python train.py --n_layer=12 --d_model=192 --n_experts=96 --experts_per_token=4 --d_expert=96 --d_shared_expert=0 --activation="gelu" --moe_layers=[0, 1, 2, 3, 4, 5, 6, 7, 8, 9, 10, 11] --router_score="softmax" --normalize_top_k=true --routed_scale=2.0 --balance_loss=0.000114 --balance_bias=true --router_logit_norm=2.0 --router_bias=true --init_std_router=0.00849 --lr_router=0.000533 --n_head=2 --n_kv_head=2 --head_dim=64 --vocab_size=2210 --norm="layernorm" --norm_place="pre" --norm_eps=1e-05 --positions="rope" --rope_base=500000.0 --rope_fraction=0.25 --qk_norm=false --attn_scale=0.125 --tie_embeddings=false --parallel_block=true --extras=["capped logits"] --init="trunc" --init_std_qkv=0.0265 --init_std_o=0.00663 --init_std_up=0.0265 --init_std_down=0.00271 --init_mimetic=0.5 --optimizer="adamw" --lr=0.00104 --beta1=0.9 --beta2=0.95 --weight_decay=0.31 --lr_head=0.00578 --warmup_steps=425 --schedule="wsd" --decay_fraction=1.0 --decay_shape="cos" --final_lr_fraction=0.0 --batch_tokens=[32768, 65536, 98304] --seq_len=256 --doc_mask=true --train_tokens=319800000 --steps=5208 --dataset="wikipedia_en"
Below are experts of layer 3 (counted from 0) of a mixture-of-experts language model. Rows are named router (the router's row for the expert), up (a neuron's input weights, with its number) and show model dimensions 0-191. Each number is 50 + 15 x the weight over its row's rms, rounded and kept within 0 to 99.
Before each expert's rows: a language model's description of what the expert responds to. This comes from a sample of Wikipedia text that the model never trained on.

# expert 36
It responds to: Prepositions and sentence openers. Prepositions like in, for, by, at, from, and sentence-opening words such as The, However, During, This, Therefore.
router:22 49 41 39 39 30 37 50 43 40 79 51 70 64 54 36 51 64 37 64 63 69 68 35 41 35 29 68 61 42 69 34 66 61 47 72 55 41 52 57 50 23 70 67 53 46 48 81 43 47 43 43 60 23 46 20 39 54 40 30 49 48 51 40 46 50 30 70 39 62 59 45 54 33 43 52 45 38 72 41 55 64 82 72 31 44 57 33 58 51 48 09 44 50 52 20 47 34 50 34 44 69 45 50 10 49 41 71 38 62 48 47 57 85 52 38 34 59 41 40 71 69 60 60 60 42 28 35 35 45 56 67 59 62 36 26 64 43 43 62 64 44 75 43 69 46 58 90 26 28 79 54 64 33 55 38 75 47 47 53 63 24 57 47 46 62 62 57 46 34 62 68 68 64 91 25 64 39 56 50 67 66 42 46 59 58 47 45 27 53 20 48
up0:28 63 24 34 68 65 19 52 65 41 28 48 39 66 47 45 56 37 55 29 30 38 57 32 50 22 49 23 66 85 59 82 75 30 36 55 40 29 41 65 27 65 54 47 66 62 47 53 31 59 38 48 56 39 89 35 50 41 63 45 65 51 48 48 41 39 64 41 57 67 33 50 29 64 41 61 50 51 53 44 75 68 50 64 34 34 58 29 95 58 44 47 56 35 69 18 63 51 47 60 69 40 42 60 68 56 31 66 53 37 59 60 12 52 54 52 40 59 70 79 33 36 44 45 50 46 54 72 47 60 48 67 55 61 50 60 45 45 68 33 39 69 69 54 19 72 44 48 40 64 34 74 45 57 38 52 33 51 55 67 52 71 44 57 66 46 59 26 41 36 58 62 35 31 91 28 46 48 32 40 55 78 38 59 46 46 28 48 63 50 35 37

# expert 61
It responds to: List dashes and symbols. Line-initial list dashes after line breaks, table pipes, heading markers, and degree signs in coordinates and climate tables.
router:79 45 77 38 49 39 64 45 49 69 60 58 58 49 71 42 17 34 45 40 16 53 59 58 34 47 55 41 38 40 66 43 51 55 66 72 30 58 35 25 57 45 54 74 41 60 55 38 31 57 52 74 45 65 45 75 63 51 63 74 44 43 47 75 41 57 35 47 37 34 47 65 48 37 34 67 89 41 59 42 44 58 45 37 37 35 38 40 37 24 33 72 41 64 42 69 57 49 52 27 48 45 27 41 64 45 63 60 74 43 48 51 53 59 13 41 33 36 86 35 56 34 51 68 27 51 27 44 54 52 73 45 64 11 51 68 67 54 56 69 57 53 28 51 68 55 68 47 36 52 44 59 29 47 50 35 76 71 22 37 35 50 73 57 45 57 26 74 66 57 30 52 41 45 30 26 53 38 64 80 52 35 62 52 93 48 50 46 53 44 59 35
up0:50 64 38 45 70 46 55 44 69 34 40 40 36 45 54 57 60 40 72 65 51 40 60 31 78 46 50 32 44 78 54 65 43 41 36 32 68 37 62 54 42 70 47 51 51 49 65 61 41 44 52 48 73 60 81 75 46 46 59 63 50 82 34 56 47 37 61 33 56 36 06 52 50 45 40 42 23 49 44 63 45 66 75 30 51 59 65 62 53 61 40 47 57 25 70 40 40 56 56 69 40 45 43 50 40 55 39 60 74 40 69 47 62 49 44 52 49 46 40 59 11 64 35 27 57 65 64 50 39 59 48 93 67 70 53 40 35 57 64 67 35 36 60 51 23 33 36 24 42 44 45 45 64 57 49 72 43 27 64 81 51 40 35 59 37 39 22 55 33 46 63 41 63 52 52 87 26 85 33 26 59 54 16 35 46 23 23 54 61 60 37 76

# expert 37
It responds to: Sentence ends, headings, past verbs. Sentence-final periods, heading closers like ==, table pipes, and narrative past verbs such as took, began, died, wrote.
router:22 46 36 51 87 55 56 57 94 42 25 56 70 24 52 32 52 40 43 35 41 56 65 38 60 54 34 19 63 47 48 45 58 54 55 61 63 64 51 62 59 53 73 19 51 45 50 37 38 37 40 52 67 38 63 76 31 53 41 69 50 30 47 24 47 81 43 52 68 46 47 38 32 42 66 42 56 71 54 23 46 45 74 69 28 57 53 39 59 53 39 36 51 45 71 58 56 39 35 92 55 00 67 65 39 45 28 44 64 36 55 79 42 16 66 37 21 66 33 71 33 61 36 69 62 57 52 42 46 53 47 55 45 52 67 71 50 35 55 59 28 46 37 65 33 68 67 73 52 48 34 44 46 47 66 52 64 37 39 64 42 55 33 51 64 48 14 67 41 41 61 54 59 33 40 28 63 39 49 57 67 39 54 43 62 57 44 82 46 43 58 54
up0:51 64 55 53 53 67 56 45 63 40 45 42 71 35 62 44 44 33 65 46 52 27 57 40 37 82 42 39 26 46 67 99 21 34 29 50 71 57 37 22 48 51 51 68 62 58 56 33 67 50 58 28 55 70 38 50 59 01 52 47 60 38 52 44 56 49 50 64 62 49 38 23 34 55 38 37 39 45 16 52 63 57 29 38 73 41 39 49 50 50 48 35 46 46 55 51 29 48 45 38 49 41 39 65 55 41 46 53 44 23 44 53 36 45 58 85 46 48 36 58 55 65 36 14 66 76 34 64 35 48 28 61 33 66 70 29 32 45 19 73 41 53 55 36 62 67 51 21 42 62 41 50 70 73 63 71 48 41 53 57 39 51 60 65 51 45 47 45 48 82 50 45 41 58 80 56 24 83 37 57 68 45 57 47 24 38 64 42 63 63 47 45

# expert 21
It responds to: Common noun endings. Final pieces of ordinary nouns and people words, such as -ople, -ony, -ist, -ames, -ants, as in balcony, people, statistical.
router:52 44 08 49 55 80 54 49 42 24 65 34 41 46 70 39 51 50 55 88 62 60 69 48 60 48 56 39 46 47 62 72 49 24 20 18 76 35 37 50 25 46 39 62 72 69 55 30 65 43 36 31 42 38 47 65 65 46 35 34 55 65 34 47 10 33 35 57 81 62 42 64 36 58 81 32 43 38 50 57 45 37 48 52 68 68 67 53 58 59 50 27 45 31 73 29 47 68 51 70 61 38 40 11 50 37 42 50 42 44 62 17 43 38 60 70 62 47 55 48 48 45 39 17 65 46 55 46 61 24 45 41 39 64 44 40 55 54 72 57 37 68 78 43 49 67 52 40 46 43 60 76 63 63 34 60 55 49 60 61 47 28 63 64 21 59 49 59 64 34 67 29 70 51 69 63 28 70 57 68 39 57 73 50 35 37 52 65 58 56 55 57
up0:62 41 70 47 30 57 46 63 51 74 62 57 58 65 22 47 43 35 69 58 44 51 38 58 51 16 67 83 39 46 54 14 47 52 10 53 78 47 62 59 62 28 55 67 40 56 53 37 53 50 46 50 46 53 59 33 30 60 49 59 45 33 64 68 31 28 25 66 42 28 33 47 66 73 53 39 41 57 29 81 53 29 23 61 43 46 63 50 19 20 38 49 59 41 56 60 51 66 07 61 49 42 32 66 43 47 78 55 39 40 56 41 82 39 58 46 39 59 54 53 19 60 55 50 60 44 62 58 51 37 64 52 51 45 47 60 51 68 74 44 65 49 40 42 67 30 49 42 29 41 32 62 55 41 48 63 31 06 36 45 55 57 48 52 63 52 44 16 71 58 82 60 56 55 49 51 61 47 37 44 36 64 21 44 44 72 13 65 44 63 58 62

# expert 26
It responds to: Mid-name letter pieces. Short letter pieces inside proper names and uncommon words, often after a capital, e.g. Sorrel, Notre, Mitch, Nizhny.
router:46 60 58 71 56 50 54 42 29 73 25 53 34 35 66 62 30 63 68 36 34 55 43 56 40 44 75 29 45 56 39 67 54 73 66 49 52 24 24 51 76 88 25 45 63 49 46 56 38 45 70 75 45 78 38 40 36 40 40 42 78 51 59 37 75 64 51 28 38 42 18 63 18 33 43 81 21 65 42 58 38 41 59 46 36 48 34 41 84 57 44 33 65 55 20 56 50 34 58 44 61 42 34 52 74 43 67 59 58 60 27 30 51 57 72 55 55 45 52 75 47 62 47 37 36 52 70 78 51 37 48 40 57 40 76 50 42 66 63 24 43 53 47 64 48 46 46 27 49 31 26 31 56 55 63 56 34 38 36 54 64 73 28 43 68 65 61 37 36 16 29 52 60 25 62 54 40 59 64 23 51 60 60 49 59 43 51 64 41 25 46 61
up0:44 54 52 39 43 30 57 51 76 39 71 56 77 70 24 43 31 71 51 41 42 51 92 31 71 46 31 52 69 58 35 51 56 33 20 42 43 52 54 68 41 46 66 84 33 51 35 29 34 38 49 50 70 32 65 60 56 56 48 46 48 49 57 70 28 53 56 70 40 38 15 35 42 62 52 39 60 45 42 60 61 49 31 58 63 67 44 58 57 35 64 39 51 90 66 37 50 56 31 46 63 27 62 57 55 71 24 18 75 48 49 58 50 60 26 54 57 50 44 34 63 44 37 31 73 58 44 27 47 87 33 67 61 72 62 65 42 56 48 58 55 59 42 36 39 38 19 69 56 63 54 48 43 58 16 63 51 41 46 55 70 39 58 86 50 34 75 57 70 39 62 58 63 42 52 44 53 20 52 71 67 31 46 11 37 43 61 51 41 50 61 42

# expert 41
It responds to: Proper-name middle pieces. Inner and ending pieces of foreign and proper names and award titles, like Don-au, Monta-ñ-és, Camell-ia, A-wards.
router:51 56 44 67 81 56 39 28 42 69 30 51 42 43 44 61 62 61 44 43 49 30 68 52 82 57 71 40 45 47 26 55 37 65 38 30 61 40 57 56 71 96 30 31 69 52 77 54 63 47 75 56 52 58 69 55 36 36 26 50 55 51 46 38 51 68 63 43 77 58 36 62 34 44 84 54 28 57 50 62 26 55 66 36 51 56 45 69 59 47 54 57 64 62 72 57 51 68 44 70 90 17 56 50 63 72 40 45 55 52 65 57 14 38 50 52 36 65 27 52 37 49 15 41 66 63 56 46 24 40 20 60 47 52 64 37 36 48 71 33 19 40 56 49 26 52 65 27 59 46 30 28 43 56 55 37 29 23 48 59 46 60 38 47 56 66 29 47 40 38 56 35 63 57 33 76 38 55 52 25 34 42 56 32 48 34 42 67 56 57 56 73
up0:25 67 51 57 44 44 29 54 52 56 54 43 91 71 23 14 40 46 49 40 39 57 67 34 58 34 48 45 68 70 40 60 52 57 18 27 29 53 45 91 23 65 58 78 36 60 40 37 45 60 65 52 51 61 57 55 48 67 65 51 37 40 75 86 23 31 52 73 35 49 62 48 55 78 60 39 64 30 49 38 69 68 38 59 40 29 67 82 33 51 47 48 28 61 47 13 26 61 41 50 46 49 60 35 40 57 74 51 51 42 73 49 40 46 44 46 69 61 46 64 63 18 30 57 77 60 38 43 38 58 62 52 42 43 65 80 51 59 40 39 48 58 43 47 63 46 35 35 56 52 65 63 21 38 15 67 54 57 54 36 62 22 52 54 53 30 65 28 55 50 76 54 63 47 54 47 42 29 41 76 56 32 43 40 44 53 47 40 42 53 49 30

# expert 9
It responds to: Early word-piece letters. Single letters and short pieces at the start of words, often after an opening parenthesis or capital, such as n(ow), un(til), B(al)uchistan.
router:73 76 52 63 36 22 33 60 44 64 89 42 27 60 65 44 52 48 59 42 33 54 49 76 42 20 67 84 46 37 51 30 60 24 70 55 50 35 48 50 65 38 18 70 55 65 36 63 49 60 65 62 32 43 26 32 68 60 57 58 34 79 55 54 38 39 39 38 41 45 45 55 45 51 55 38 72 41 47 73 37 49 48 48 48 52 51 51 57 46 41 45 74 51 28 42 40 40 60 24 15 70 72 44 49 44 61 47 41 53 39 39 74 54 49 41 51 52 52 60 66 47 58 39 55 30 39 81 44 55 76 25 40 31 51 51 84 97 40 35 66 37 78 24 80 58 53 42 55 41 53 55 62 31 52 38 33 38 37 42 52 59 75 44 10 54 52 27 74 60 39 56 32 36 61 54 46 61 39 74 72 52 57 64 36 41 54 59 39 41 42 58
up0:35 49 45 65 64 81 36 26 63 21 17 69 52 46 51 39 44 41 39 43 49 45 34 46 41 65 47 51 65 57 27 80 78 52 70 38 73 55 63 42 51 47 58 66 55 70 74 51 74 17 68 44 24 69 54 61 33 52 38 71 66 31 55 70 52 31 65 37 65 60 40 60 62 36 55 73 50 78 47 40 57 39 76 67 59 35 48 56 55 61 32 50 54 59 37 62 38 81 58 58 72 53 28 24 40 65 57 60 41 56 59 55 62 27 50 45 64 51 61 40 21 40 32 55 37 59 20 57 72 50 39 63 53 58 44 21 23 47 59 26 28 81 35 52 61 45 30 53 41 58 41 57 44 55 55 69 67 51 45 37 55 56 30 47 74 27 39 49 58 57 55 35 51 21 28 54 20 73 23 53 35 78 64 44 48 50 45 23 63 41 55 43

# expert 24
It responds to: Year digits and table padding. Inner digits of years and numbers, especially the 0 in 20xx, plus blank spaces and dashes in table cells and lists.
router:48 49 61 30 47 29 52 45 27 54 65 52 70 78 60 55 27 42 41 33 43 45 57 70 46 65 71 71 51 37 58 60 45 51 57 35 46 41 74 53 52 55 22 74 49 57 44 54 54 71 45 68 27 66 21 32 72 35 62 55 79 60 51 70 48 67 39 72 64 60 40 53 62 58 42 66 41 49 34 56 29 24 49 65 63 47 62 45 62 18 45 69 39 69 53 39 38 43 32 29 27 21 63 31 36 33 53 30 71 52 48 54 45 33 20 54 46 57 53 35 61 40 76 65 45 53 33 59 32 42 65 34 44 51 33 81 50 52 73 40 63 54 48 40 57 45 06 29 61 61 40 71 47 23 51 49 35 69 51 25 46 32 52 54 63 21 68 34 64 43 69 57 40 46 74 35 38 31 76 70 69 68 64 62 63 43 59 74 46 30 34 67
up0:21 70 58 58 39 18 53 33 57 32 56 58 52 52 48 28 40 52 61 37 62 39 42 61 71 55 49 45 56 48 55 68 49 36 37 36 46 44 43 50 48 31 39 79 55 58 49 45 51 57 47 60 47 60 52 45 69 43 62 73 56 84 61 90 51 40 45 48 43 42 31 43 26 73 47 31 47 77 65 62 60 56 29 33 67 40 48 38 45 45 59 64 28 65 63 15 65 50 29 38 34 28 51 33 27 36 69 29 59 66 36 26 56 30 47 64 31 58 51 72 73 47 62 48 94 21 46 53 26 44 61 40 50 45 43 57 71 71 63 48 60 63 62 42 81 41 13 47 54 52 57 67 33 47 28 53 42 54 50 46 50 33 44 48 34 75 49 26 88 63 78 55 51 29 94 54 36 59 50 53 67 25 35 49 47 35 44 36 40 52 48 47

# expert 19
It responds to: Name and place endings. Final pieces of place, taxon and personal names, such as par-ish, Ira-q, Animal-ia, Gre-ville-a, and County, town, district.
router:68 38 31 43 64 38 76 38 39 60 26 52 29 32 45 51 44 78 43 41 70 57 70 68 44 43 48 15 39 34 09 47 37 56 57 40 49 19 37 31 31 64 44 61 54 47 66 68 53 39 44 43 61 28 49 18 25 45 46 62 54 51 50 25 52 42 53 36 54 49 40 45 46 49 57 74 56 55 59 68 44 48 61 52 51 62 28 58 67 58 52 39 54 52 56 70 64 24 56 56 67 14 54 53 31 85 37 53 39 72 53 37 48 36 70 34 35 60 59 62 59 42 52 72 83 27 44 56 40 59 59 43 51 62 41 62 35 60 59 27 54 70 61 65 65 76 57 34 36 23 50 68 34 32 79 39 66 16 56 28 43 76 38 77 68 51 74 51 56 52 69 38 49 39 57 79 45 61 68 44 42 49 59 29 47 64 38 48 16 42 53 76
up0:54 64 52 68 37 30 29 53 43 48 69 50 56 54 22 50 38 58 50 48 33 57 41 46 78 46 47 61 64 49 37 48 67 21 50 34 39 60 49 75 51 58 48 56 57 73 47 31 45 65 49 39 28 19 59 10 57 67 62 59 64 39 69 58 30 41 49 76 62 19 53 29 50 58 39 18 61 44 40 63 48 63 22 63 70 46 84 93 53 36 55 21 79 40 56 62 36 51 43 48 41 41 64 69 58 44 82 34 62 51 37 57 42 52 59 61 59 57 29 52 85 55 34 47 48 40 39 38 31 50 48 38 53 33 45 52 69 61 72 47 67 33 21 49 71 41 24 42 42 60 56 48 62 43 27 40 49 18 57 50 55 68 76 50 62 68 24 40 47 65 79 62 49 45 57 62 59 40 51 81 77 38 42 56 29 42 73 50 32 42 51 41

# expert 50
It responds to: Prepositions before phrases. Prepositions and word starts in running prose, e.g. in, on, at, after, for, rece(ptions), att, plus same day.
router:29 50 62 60 45 42 50 55 58 44 60 53 59 60 34 09 86 35 50 20 43 60 14 49 37 36 29 82 55 60 45 37 48 39 37 57 61 60 46 66 62 28 65 34 52 22 21 55 57 41 37 58 58 18 44 49 56 53 36 49 59 33 51 75 47 54 43 48 30 66 65 56 75 42 43 15 61 45 76 28 33 77 61 64 41 51 50 34 44 63 50 77 27 50 55 41 20 53 40 36 35 62 85 53 70 08 34 51 63 62 45 62 36 38 46 25 73 66 53 41 47 58 65 48 49 57 62 54 28 60 57 69 51 50 35 45 53 39 57 55 31 39 35 45 49 51 39 73 53 58 50 59 49 47 34 96 52 35 70 57 51 44 50 37 51 34 54 45 70 72 77 67 49 51 52 39 78 42 48 80 63 50 42 70 49 64 54 41 81 56 49 45
up0:54 72 33 59 31 54 37 58 47 56 34 23 45 30 44 58 28 31 70 52 64 55 38 54 65 83 68 35 33 53 74 58 52 51 35 60 58 16 52 70 37 42 37 49 65 63 39 41 45 40 53 34 70 41 70 80 52 41 53 49 32 51 35 47 37 26 42 62 56 32 50 59 59 44 76 54 63 36 57 31 81 44 19 33 55 62 63 51 50 33 44 64 67 52 61 42 70 75 69 63 62 66 52 64 70 40 59 46 64 61 68 67 30 58 34 67 55 53 63 57 34 80 37 39 70 44 81 42 21 14 56 57 50 31 50 39 33 55 47 34 63 25 23 54 31 45 39 38 41 42 41 37 51 39 00 51 61 83 48 45 65 32 42 41 53 64 63 32 45 45 24 62 52 40 47 78 54 53 48 70 71 56 57 58 58 33 53 38 71 59 56 42

# expert 40
It responds to: Abstract noun suffixes. Suffixes forming abstract nouns and adjectives, such as -ation, -ative and -ity, plus words like name, population and information.
router:52 50 07 47 41 70 55 38 39 18 68 24 28 49 68 44 42 51 51 84 66 50 63 45 65 54 64 40 42 46 67 65 51 32 16 29 58 60 34 51 16 38 48 63 72 82 52 28 56 53 27 26 40 40 60 66 71 46 46 33 56 57 34 45 12 32 42 62 68 61 51 68 37 70 78 25 51 34 48 51 52 37 33 49 74 70 66 54 47 63 57 38 43 29 86 29 54 68 41 60 76 51 41 20 37 44 40 48 32 46 71 20 47 48 62 61 67 46 50 42 35 39 52 17 51 45 56 35 55 34 49 44 40 70 41 37 53 49 67 60 57 63 66 49 45 47 50 47 48 53 59 66 64 66 33 65 58 57 63 52 43 43 53 66 27 61 61 60 68 51 69 25 75 46 55 60 27 77 41 79 48 53 68 49 30 37 48 55 67 58 60 43
up0:59 56 65 48 48 57 55 46 06 47 58 67 64 40 64 65 53 38 49 48 30 66 45 69 38 48 65 64 39 44 46 28 64 34 52 54 54 32 24 36 83 54 78 40 52 58 57 56 58 52 55 49 49 39 41 36 54 49 71 48 45 65 47 54 84 56 38 43 28 54 74 69 58 38 00 51 56 68 47 61 46 63 32 43 72 29 28 57 52 40 69 46 50 50 48 25 41 44 30 47 65 55 27 81 45 60 60 63 43 60 29 54 35 42 22 60 73 45 51 61 70 56 59 24 43 47 78 61 53 50 56 51 39 16 37 49 60 57 44 36 74 32 51 53 39 68 55 20 42 46 27 35 74 50 61 22 61 73 41 41 49 42 25 60 94 43 55 48 53 65 64 44 48 42 54 34 53 90 57 37 49 43 65 47 62 63 31 35 36 63 13 51

# expert 58
It responds to: Function words, statistics. Common function words like the, and, who and that mid-sentence, plus percent signs, coordinates and MPC in data tables.
router:34 34 59 70 35 44 45 48 35 21 61 46 47 71 62 48 46 66 46 47 59 51 67 49 61 57 38 58 50 42 51 46 71 39 36 79 64 64 67 47 41 18 47 71 30 67 30 49 58 44 47 55 73 58 69 48 57 41 76 37 31 53 57 46 68 36 50 78 34 29 61 57 53 68 13 56 57 51 49 62 62 53 40 51 39 60 43 40 26 54 55 10 54 46 65 43 41 48 63 33 55 98 37 54 65 41 49 43 21 58 44 66 52 69 26 43 50 31 40 63 80 41 63 50 70 52 41 36 53 38 50 60 61 64 52 49 64 60 21 39 57 21 46 55 43 23 46 59 55 68 83 18 44 33 50 40 55 61 11 59 48 61 74 45 41 61 62 72 28 56 32 47 57 55 62 63 50 51 05 59 77 56 59 46 66 51 49 34 43 61 17 26
up0:83 59 55 55 48 50 65 46 31 83 47 41 41 13 46 72 43 72 67 31 50 58 56 44 51 49 71 57 43 41 52 52 38 68 72 50 57 43 41 67 34 64 49 39 91 36 67 69 50 49 46 53 30 69 30 39 34 47 46 49 59 27 27 52 49 47 62 19 57 58 38 46 69 30 56 73 49 71 30 44 56 31 72 63 48 52 31 78 45 31 44 69 95 62 75 65 55 46 49 37 62 41 40 38 28 59 51 55 55 60 27 26 20 61 55 50 74 80 63 47 30 24 57 50 59 53 35 30 34 60 69 46 45 61 55 56 44 65 62 31 32 85 44 50 25 67 33 40 48 21 21 54 64 49 34 43 64 61 58 45 42 61 46 48 54 36 61 47 30 55 75 35 57 47 37 59 58 45 85 39 52 56 59 48 49 43 47 53 74 35 33 66

# expert 11
It responds to: Mid-word stem pieces. Inner or ending pieces of common English words in running prose, like un-res-olved, re-ject-ed, t-imes, -ides, -ments.
router:43 42 08 43 48 81 46 42 52 24 72 27 40 47 68 38 47 50 50 83 69 48 63 52 65 54 56 48 48 46 62 54 51 29 26 36 64 47 32 41 18 37 48 61 76 70 51 29 68 63 29 26 30 34 41 60 63 46 29 37 47 61 31 49 09 30 33 59 66 65 50 61 31 67 88 22 48 39 55 42 45 38 39 61 76 67 71 57 58 64 49 37 39 35 80 30 53 59 46 66 57 49 42 13 42 38 46 51 35 49 62 27 53 34 63 69 67 52 49 42 44 43 50 29 53 41 54 37 60 37 54 35 42 64 29 42 59 47 75 63 29 60 64 38 52 66 48 41 48 49 66 62 58 69 36 64 51 59 60 55 35 40 58 75 19 64 50 50 70 45 70 24 68 60 61 58 27 76 53 74 42 52 71 63 31 43 57 61 64 59 59 51
up0:29 54 34 40 43 29 33 46 64 63 59 39 50 47 54 57 54 65 36 35 41 38 36 39 32 36 82 43 37 59 45 63 63 43 55 42 51 60 60 47 51 55 42 43 18 45 33 53 58 72 54 57 64 59 55 74 41 46 41 55 26 61 30 62 54 62 53 37 47 77 46 46 56 63 50 51 75 39 28 40 75 57 35 49 79 71 31 63 67 35 56 58 49 72 58 28 32 51 47 40 14 52 52 53 49 80 23 66 60 62 27 72 40 66 24 61 76 02 52 46 20 64 37 70 59 40 45 45 32 65 55 35 40 48 43 53 45 53 47 50 37 52 52 41 61 37 58 05 31 77 28 53 45 49 50 48 35 50 37 77 66 57 43 67 65 66 66 66 81 61 51 73 34 42 47 56 65 56 15 33 66 32 29 49 52 63 49 20 57 22 53 49

# expert 1
It responds to: Determiners and place nouns. Function words and possessives before nouns, such as the, its, their, against, plus place nouns like city, County, Street.
router:51 52 52 42 54 50 78 44 74 15 36 24 36 54 49 60 70 41 50 48 72 37 46 28 50 73 34 33 83 63 43 69 24 49 48 52 22 54 50 46 46 47 81 48 20 39 43 45 44 48 26 40 52 70 67 87 51 69 51 52 62 45 66 45 42 41 55 30 45 48 37 39 66 62 69 52 48 43 56 09 68 60 37 81 57 27 55 31 65 69 58 78 32 68 49 76 65 45 60 80 59 46 54 46 39 53 29 31 55 50 48 71 36 24 66 55 63 35 52 43 42 28 54 57 69 88 61 19 57 43 16 52 50 66 72 52 49 39 36 48 43 73 45 64 34 57 48 52 52 54 53 39 33 82 55 47 37 67 60 50 43 54 31 39 74 48 35 77 34 43 58 48 53 68 43 45 52 31 24 40 44 62 44 35 35 64 57 51 55 60 56 25
up0:15 39 28 53 56 61 39 62 40 48 68 39 49 35 83 63 56 50 61 57 32 46 32 87 24 23 34 65 50 37 55 17 67 46 31 06 44 44 41 45 33 34 51 52 65 52 61 40 57 46 53 43 30 29 59 35 46 29 44 62 40 56 50 31 48 35 43 27 20 64 34 40 55 66 29 55 69 33 83 58 48 35 61 55 73 32 44 63 83 47 61 22 47 30 50 67 67 42 35 62 40 81 40 41 52 54 29 70 57 63 41 58 44 50 64 82 49 71 54 45 45 54 65 56 40 49 61 42 53 31 71 55 41 29 48 49 50 47 62 68 63 48 51 29 59 34 61 60 36 54 63 43 62 61 47 74 41 53 81 47 48 52 51 69 38 67 54 71 87 42 58 60 78 58 64 45 47 44 42 51 16 33 58 56 60 51 48 21 64 76 54 49

# expert 51
It responds to: Asian name syllables. Vowel-heavy syllables inside South Asian and Japanese names and places, such as Hary(ana), Ichih(ara), Dharmend(ra), and ō.
router:35 36 56 54 50 74 57 46 44 58 25 60 18 44 54 63 57 65 74 69 43 37 27 38 45 60 52 55 56 37 39 75 35 60 54 79 75 60 25 40 51 71 44 39 86 51 81 28 58 56 79 43 66 47 29 50 46 76 32 50 38 46 35 55 63 56 56 39 73 46 28 51 32 49 35 50 19 64 71 54 56 55 66 35 53 40 76 37 51 38 48 81 62 38 55 55 32 37 65 30 48 42 51 40 22 44 37 37 34 34 46 76 73 47 46 34 58 13 62 45 36 50 47 61 26 52 71 60 53 39 48 65 29 47 26 39 56 50 51 35 23 53 54 83 46 76 51 66 60 36 45 66 56 42 60 43 46 38 69 69 28 72 35 57 55 74 54 47 26 56 25 45 78 29 63 60 45 54 54 34 38 32 41 51 41 50 29 56 57 47 44 83
up0:51 12 61 55 54 66 65 18 51 54 55 67 61 49 26 57 64 56 77 72 45 57 42 39 74 59 51 51 53 53 75 70 58 46 48 65 58 53 62 42 49 41 34 48 60 78 71 23 59 39 77 37 29 72 56 59 59 68 46 38 43 45 55 71 33 40 22 47 46 43 55 80 41 57 46 39 50 64 21 69 55 41 56 92 68 52 98 58 61 51 22 73 46 45 73 48 53 53 24 54 65 55 63 67 60 48 73 51 54 47 46 70 40 48 25 59 52 55 49 39 45 32 35 56 25 65 59 31 64 31 16 45 63 60 50 48 42 46 59 54 44 40 52 42 29 38 58 43 44 58 31 46 35 34 42 46 74 40 39 52 53 31 34 46 51 39 47 35 58 11 57 47 31 28 44 70 13 40 40 48 55 48 57 20 68 28 39 19 38 44 52 45

# expert 17
It responds to: Word starts after function words. Article a/an, on, and first pieces of verbs after and, was, or a comma, like ident-ified, dec-ided, iss-ue.
router:53 71 34 37 17 54 30 84 52 52 60 58 59 70 54 39 59 44 59 58 46 66 31 42 56 71 16 59 22 62 64 57 59 56 54 59 34 41 65 27 26 39 46 36 37 50 32 62 31 39 46 30 48 34 60 56 49 37 54 18 41 46 51 51 57 27 47 61 25 48 70 50 41 78 29 51 49 83 57 41 51 35 56 66 34 27 40 55 44 66 43 34 47 21 45 42 58 52 46 47 37 83 65 56 36 32 68 56 52 60 34 67 54 57 70 73 52 84 40 70 53 66 53 49 30 57 66 60 69 49 48 86 81 57 27 54 50 37 64 53 62 40 49 26 73 69 54 62 52 50 53 23 70 58 46 23 49 47 61 59 62 53 57 37 15 68 65 36 29 57 60 31 56 61 33 39 68 51 22 63 39 57 58 54 36 52 68 40 34 71 67 19
up0:59 48 52 36 52 50 23 69 39 65 75 48 55 46 39 44 48 41 60 47 56 38 33 41 57 34 61 59 66 41 52 41 40 58 75 46 40 68 67 41 37 49 53 36 59 34 27 62 48 82 47 55 45 48 32 59 61 76 59 53 53 70 81 85 61 44 47 63 68 55 32 76 13 34 66 52 47 42 38 39 31 62 66 52 25 54 67 45 59 57 54 64 37 42 30 70 57 40 58 90 64 37 34 73 53 46 35 40 60 36 38 51 54 09 57 75 49 55 41 48 53 47 43 29 51 61 31 43 29 57 68 59 42 48 62 53 55 55 40 36 25 32 51 31 37 56 00 26 53 48 18 55 50 82 43 60 48 58 24 70 14 72 41 64 58 32 51 68 53 51 60 65 43 48 53 62 57 36 46 52 42 56 62 39 58 60 55 99 49 54 61 57

# expert 35
It responds to: Name and word starts. Opening pieces of personal and place names and accented letters, such as William, Jos, San, í, ó, plus cre-w, deb-ut.
router:62 38 40 48 39 30 31 70 74 78 22 81 58 55 51 60 34 52 61 30 38 34 55 29 36 37 67 49 49 75 59 68 71 49 24 42 71 51 51 68 68 75 45 53 57 36 49 53 43 35 77 55 68 62 49 77 31 47 54 40 37 38 50 50 58 54 36 19 44 45 37 36 64 40 45 76 29 54 40 49 32 35 41 41 46 65 38 62 75 23 41 46 35 48 36 44 47 49 60 58 76 34 68 54 57 75 34 61 86 46 47 69 70 62 48 44 56 51 34 68 29 59 43 31 67 65 59 63 47 63 41 83 60 70 35 54 46 29 64 28 42 32 64 43 39 31 50 46 45 63 29 26 48 31 61 38 41 52 72 83 57 44 21 47 45 53 50 53 27 51 40 79 64 65 32 59 71 45 33 14 47 36 45 34 33 53 35 51 75 42 62 62
up0:56 54 37 35 84 62 48 64 57 28 55 58 69 54 54 57 40 66 63 70 31 31 72 60 52 34 68 71 71 72 38 70 71 37 40 46 36 52 46 42 51 60 49 47 46 37 54 35 45 51 48 91 56 52 89 59 44 68 46 57 39 47 30 57 61 41 30 43 42 46 16 47 45 49 02 50 60 34 48 38 55 36 45 31 69 35 74 53 55 36 59 30 81 51 38 77 58 45 24 33 63 46 62 37 78 71 40 32 41 53 48 55 50 44 44 27 46 57 75 76 79 36 57 49 53 57 42 39 38 76 46 32 58 44 39 72 48 71 48 51 46 67 32 50 28 59 62 36 43 50 54 35 18 50 48 48 20 38 53 74 78 19 43 81 43 50 45 36 69 50 49 34 79 67 55 58 56 48 56 48 52 60 54 53 75 50 47 74 27 44 61 29